{"balance_loss": 0.000402, "norm_eps": 1e-05, "init_std_o": 0.0}
Below are experts of layer 2 (counted from 0) of a mixture-of-experts language model. Rows are named router (the router's row for the expert), gate (a neuron's input weights, with its number), up (a neuron's input weights, with its number) and show model dimensions 192-223. Each number is 128 + 24 x the weight over its row's rms, rounded and kept within 0 to 255. Numbers have three digits each.
After each expert's rows: "mostly gets" lists some tokens that are sent to it at least half of the time; "gets" lists some tokens that make up at least twice as much of what it gets as of all text. This comes from a sample of Wikipedia text that the model never trained on. Tokens count by the router's weight.

# expert 14
router:158146142111122101142142117167104115106092126151162120108113163146133130164125164091105163100157
gate0:109112149157100089103144115140151100129128107114117130115117167151157134108159120115129136142147
up0:116100170150111113081103125142160131197132151158165117120157156131157112120119094116149119123158
gate1:130135125119127179100197134090180132114157133172116111093136149125153143146101134119188160171128
up1:134162123134110095166080132132084090130114117077121130159079122125120099140089136171111129126089
gate2:153171089099121089115121122112090159139132175145121178100154138115141121133108125145110143126110
up2:134163102107113128157151094132105147179118159124099126175142182109112105130135152175148120149108
gate3:116134145135113134113113162141162133127120142161151120134127124136130085144147113136174151133121
up3:157138122109141126115127152134126113073123109150151171159136121102133124118124132110113117082114
gate4:146134168152111149139142157160108093099126111128155109107125116141126177112110141112112133086131
up4:127138128090119088124111126093131154140102102103098110143119144098134131119164125179113141118113
gate5:091105091144110140161165154139125093124102118117121150086111099112132088169147144088134102108121
up5:165102113131112138108105120152129123110118146159101134132126137166165177134172134130114164122146
gate6:123139158134105128150101144118115165194170122135119124143164117152093185120131125139123134119147
up6:150127118137157144161128121110087121095098133086148133115115135110182088122109149131131105139181
gate7:091132154144097097149134147136129138138153131100157142109147151148145100142143159163134068085125
up7:103117157137116119166121134137111144118103120095166163132168139169153102114151135139140088107129
gate8:175078143138104135093156133147115154109155148099109108116135118097079106150156120101152161150073
up8:145095132143112114127114135125125170121171116133153151119116113115102144126162129125161105132121
gate9:099137130127122140117127112077103132164118163100137097119113130164158147141159191112127115121093
up9:151099130111149119173132152145131118150119132148116166133139147108147089104108096144150103177176
gate10:136139127118126118119146116137152117119122145122159109086144141124169139129182129120088158093115
up10:106103149142123163159102129123091099126128077135090117152133100122056091117097119144170110137117
gate11:138122135093132071102178108129126076119098141136135139106151098157104149103130151139111134125151
up11:116122098152110129074165134140146080104091100139070100150149122137097117125085104095148144126080
gate12:127140131132122124135117112127158127131124176113143098107112097123100146153193125153137143128123
up12:133172142103146132145106153120169163131141160141171110117115083129108163151168115154135148145107
mostly gets: " I", "4", "8", "1", " IV", "7"
gets: "4", "1", "9", "7", "8", "6"

# expert 0
router:182167119091145131167152093172127138118078142134151114132090146151120130120127139123119155140129
gate0:114098123176125109120145153161111100141125133080135139126116136146149119120122143141163088180147
up0:125106119119127110116136125169126117089136090126111139115137111119135151138063107096120132108129
gate1:155144100066154124169143092122103120116168119111145098161124094124137167147125122162151118094152
up1:090152122162140133120124100121096080135084119127114135154131120129109132150141112089134139141098
gate2:145090112145165117165142100116113127149123131127146088105124133116161119090119130098130186123148
up2:121132120117073158116138138124108127163115123120120144129136156087086118111138143156131122134063
gate3:134152115151101146132112096126128110142134125166116100107156112169106120136108135090065115135139
up3:109132130119179096089141149132127115103144093132124112067112142100123118167174101113126138087126
gate4:106100115120127094158124171142146096082128153130122127097120135109157139134153134120120118117117
up4:120104109129129143175151207135146103076123167139125103090115145133153149132131116116103101103119
gate5:164161113118184107135101133122149123126112136151128111117086095143121146096139107104097142167142
up5:104146105111110150144152095147089148131140155133130135146150103150154131126116146108146075128118
gate6:091112116106101164141145128138137086134111136133129124131162102161152154147120142166136178143145
up6:154145113082151103100109102141143111142182104082133150138093136135129085128140143146106145122106
gate7:107127080142133102129144076134165166151132135135127162123135161145121134159090120064178156168123
up7:090097172102148104128145087143119113136123120105106138149131127151137151140087175117164130118132
gate8:170092146124118106118108122101152082086115112128146141155118135134133104143104138177113096139142
up8:137157124125121145099144122130135139107113142136147100163145088087106134137159096107118152114115
gate9:115159084103118111143118130107143136128108147175139098148148119144156123123116114145175194162142
up9:141126177126124135141125131144117142137132082113094133087111138132095126109128103113161044081142
gate10:133118134109109092142056128161135143137140130129112140169120178136113154116116164058089119119129
up10:107081117091101106117072120169111124136171107154094135140110166140073158116129143101103156123132
gate11:153143104111149141139120134096115137137145102125146114138098133104157158089126109135112158106105
up11:161151115133154137104126132110157108120164088129137116158101117123134162100122125117125174124124
gate12:156149130183159160164120113103123161190115129073157111109121134134160143136090118172112149109101
up12:121133104173128125151099100110133193179092118109129147084138183146153167123076136175112120120101
mostly gets: " by", " as", "/sq", " Phylum", " according", " under"
gets: " as", " by", ",", "o", "14", "22"

# expert 15
router:167125145119118101130131129167112124106076145147143128126130133151152106166100148129144130130161
gate0:118094143137076113125148147133118096121116138138144132146158095131158131150077147125084149126160
up0:102124076139137153119121144097138077126172132127142113123139176141142081146134141099080121105125
gate1:117145118074120138139116122090118122131167149085144120102119146117078134164133114083148148120105
up1:138144074086151130155160094098120114134140151085150135151127126137113139112153136104156168098116
gate2:090148130123134108153126172120136109149104091091140138142140134162118133136126117120137135150121
up2:122167153093098112148159135119146177133110138143113151108164080098143125121138133120112115107110
gate3:157095173124139125138143144113129132118088126139154125124111101127086167135126118140140162125161
up3:111143129109100140118127099112116095127103157119123124120084151149137118086167115101134171120135
gate4:114154139154140139152169159139144132120149136108118149127126148154116087102111091064158144125120
up4:174140157150161169175124175193157148126127106106123157086110173134130128126143153154127137139163
gate5:063142128130118130134152148132138141161094139099139133128152126170157086081139150148103108109127
up5:092139109151086124110113164147145134161131133108146139114125170116136121069145130146140113156084
gate6:120138099178099122157113118100129099144100124136161145126108126107087156162154151094123136162126
up6:139113141090080118088133097118119078139109124156132116102126108150104127133095113149150132120102
gate7:165118120127132091122071112141160141140136155120146158076153128142111140145084175144097178150140
up7:147127121127115177119167145131088117123147095111107109166109133107126103122164114107119061122094
gate8:097095177112150158106082164131137145147153200103136095131108120127171111149109146103100110157109
up8:125127138146094163135130117107114126108111215144144113144149136095165140146115071121131086172132
gate9:111135130133152102139115103143078081122130143121203154150158095124160108171115166135125075120117
up9:122125142169121140157134166084128137180101121125125141124136168147111118106133107101149129104169
gate10:172151099095131132080130099139129105145191150140145087146157128118152133111143120103151123139122
up10:146102225132120096160132150111162120122119129130135168126098113110145102132127161164108108134132
gate11:134139159138090127141145155087120126115088103130107109137138125159108114127146108121111143130113
up11:121146167142107164167123174115134141107108100128118119158110103142119134141162133120124122121115
gate12:132131136134138143121152118131180090140143129153147177112116139089142170126130120121139149147110
up12:087113149112151123119130146155184144114123120176153187104134150102119153101128103143114103120119
mostly gets: " comm", " Supreme", " construction", " right", " sales", " Law"
gets: "s", " University", "th", " number", " death", "ent"

# expert 23
router:188129173102154121132123139150129111102084128162131131122088120127144157160101185100122181130186
gate0:159139092141133140110153115146111103093166101134157157146082113121104099129163154128170097104121
up0:124129100111124118110118178136147122163130122136124128104137135145087182100082065106133153148117
gate1:172098102091127138152115136094115130133106141106100145114100104166106155142110147120129108156149
up1:112142154129116107072106148115130158120121129134155121116146142109133088110154085131134133144139
gate2:111093108156142159138101179113096110153094118097120144125147137063159086127153137136184126154106
up2:145121155101098086113165086122165131108151145147139110154114111196091189144133125119089114114146
gate3:147136179104141127138133161165138088127108093161155141147113148172132145144166137114118108130115
up3:069144095139072153108124113102142156119132150089125131096165138117149115115089133113159147110171
gate4:103128122102100138133120130134119148102150133167111155117111127188158134120145128116167115141103
up4:120130140085125122111125143107066120124102147174119141123141130105128086128124113102119160128145
gate5:087122133142118035094092124128171131179108133133103168122142125117130150139129075104095116133113
up5:111150109146145089097085131143187090164105129148082132137160109136129156161147074122139111150123
gate6:065071147143154131117087136117150141103145118118103128127148151105104131098141107108126125100108
up6:212145105119110091133172156136111107132128131127149109164141146138156102150100110118132117140147
gate7:135134094097112154100140129125106120135116157148152098121085133153139090124130086180172128136114
up7:108119160161145101150119127117140130136106108135102154123184138106114135101122153070090127108161
gate8:120130145111128104082111113132152142125128135136135133146123112132118153146172146096118114159162
up8:120121109123144150189141137142108120125126133121150118113140111123134146121076124168140137092114
gate9:117147117125106116124097082105170131110103112123131159135116131132097161119108095106108153149161
up9:146111141131173161129153143132139117144114175132141131129130160145119080158170187176149116110071
gate10:128101140084153100146131133158163109102110129121110117142145144134139158158143118156107157144104
up10:126165159103146110118161105130127095102128126129111121177154114128104168111165124130122131121111
gate11:116131150159113127174127120096072154143123127110108125119103129140204127128130089111122081113132
up11:151132085115129107070118078142135117114162153104146124128146139151073142084156094154127144147141
gate12:099098148140103138142174128131133083124122127103106138130120128153129121140155143096141129119124
up12:109072150140127145138161118142138098122131148118119143133113143139132104143135151113131140116109
mostly gets: " San", " Bar", " Pr", " sq", " mi", " “"
gets: " \"", " (", " New", " United", "or", "er"

# expert 7
router:143156158111141093143151130154098118086070152143151131119130162114139139150129192077107150105164
gate0:130146105128135121153149100128130108125100147075140106178162163081113163115078098122130170101151
up0:102189111118104089121130087133147132180152106074129103137130143122117117084133101115140132162130
gate1:098142118102132122114104161115101103086100084112089098122168124101142111127143129143099141129150
up1:130109113165112153106154100149121141144165150142162134119128114168095152145136146129123125151101
gate2:116105114142124090124177136144137116156136167130105129103125117088108163135161168134152076097160
up2:086136114108179131094087151205109146125123119140142112119148119150169114105099144175118152125121
gate3:109125152133179096113132140114133124138120087113158130122146080136105084137146138084103083080162
up3:112143115121108161143103099100115108131129149124097122098139132122174134103119133175143157108099
gate4:144142137135119087108135075146108151094175152100127138111078084153083145102103124166161134144110
up4:141144106118136136115113134131140192094120150111137159123118110144123156100085092133171146122118
gate5:095150097120143126117103136107132111119071103166119133136166162127179155149114172106137107129113
up5:157137131153120147109112119122114165159141120181151164159155091106096126148145111213103143136150
gate6:099108109124185106130129114145109111130097127128133136138098184062159137130129156106177114132130
up6:146171163123110156102108124126105122135152158164141084144115128125123108119114131139124125114121
gate7:101114176091087110132164142094143151097131126111163124094118111077100115136115134138109134102138
up7:149123108101121141119188149136153089121157143092123130105134144084088115115145141167163147119132
gate8:129099159146095078106161107144091136115105122127138138119084110143143148134138143121099107180150
up8:123134127126151157161155105129113147131155156137119136143144122135144114126121116152183132122092
gate9:126129162095107116095145170125162111156117145164127153128177182113158165157158117115119120090121
up9:157136149082135115114128131125195121142142125169118167112202126118094161141127091160126156112141
gate10:121137147109139172148136108111108169139126119141118133132145114114123113141125121094108115073138
up10:141138136118119126137148101110130139133134072129113101161143137080137115122150104088130128112131
gate11:182106153128134160125122082158076130143099148140110126141114099090158106124126108104084189139135
up11:122134129102108125095126116135163114137104075144094136138119122099133146146045129100124082120112
gate12:120128108103089098156149143169124121150135118123092112139120090112151120114122101125149097124086
up12:142086167121138155188131160115120137145135137139121118148153088117115065097080126113145138141124
mostly gets: "-P", " (", " cl", ")(", "(", "}("
gets: " (", " for", " ", " a", "==", "2"

# expert 20
router:133125145108135123183158133149095128085088134203166141132117134106161138146124168115142170126198
gate0:116115132075145145160115123109090102106140147165142135118135141123095128088159154109157120115108
up0:122129142100116107160100154087138123125144130117144125123107152154133144091161083096118126154109
gate1:123164124142119159109145092126112126119110119158111125127112103139132153151143129138090149118105
up1:088108122147146132142092090134101132120098125157097108110131086103124111112097134133112125162097
gate2:162133149112145102159130148105111102149112107152123120084167126158138130125179143091127145145126
up2:108167118183171149142114122143101190132095151157105056159064123136146103110150160136137135120133
gate3:107110116114135132125113109176149115155128104191136117151131142166104148108120122118125137139140
up3:102117131146136125126125143135132134183146103150110092179137123147132124116131125123145171126130
gate4:115120100109140159122129131177141130154151093136159120155102091144115142141126139091136120168163
up4:164126139144105089172182157111096129114071135157132093120116181132130125097150088150134148121102
gate5:122090147123139142127107115080132123120117100132145077125157100138113119136157130123106120139181
up5:108098141132122162087122107107113126109107070138166135121149077147147159166151111111158124111150
gate6:167150098138171098114108112103112074107148147117158092111090116128123106122129149118116147130162
up6:158134079107152141144138135106093151126089148094141076145160154135113092143169112079180159156146
gate7:168157165103176163149115130119153134092137127118136103131144136147119057116145118191166130127129
up7:172160150059118138151138151093133132110106119121148165137148098126095137150134141179067135133136
gate8:106065115091169106158152140119137118091114149100163104121116156130096108102074165119059133136099
up8:151110117112152137153089119165107102140125115095120119089090130111143134116106098160100145141164
gate9:117130101118105150173104155133174088100134150114129194107137105153133184118084120127070104150128
up9:110109115096133141175097141159149067125139144114153190144144102122144186119091124122109116151121
gate10:131155110110119109097072125146119149135111138121157106145113133129082105114133106096145138116150
up10:111156108155103126103093123139104156112124117118142119160099132114090122128161110119128155110159
gate11:163102115145143151091101102115111128119119120067145132119159113153145097149128104092101160134117
up11:137117115105090161120085116144134121095150112125142117134142111091146118153124103130143135147132
gate12:168091130111128159130147100109115140134122138150108123149117121143124130145088125160129108164109
up12:099136130139162123139081153147119118129165122105140110111121131106123134120163111107149147079120
mostly gets: " information", " title", " group", " place", ",\"", " book"
gets: " information", " name", "\"", " place", " also", " title"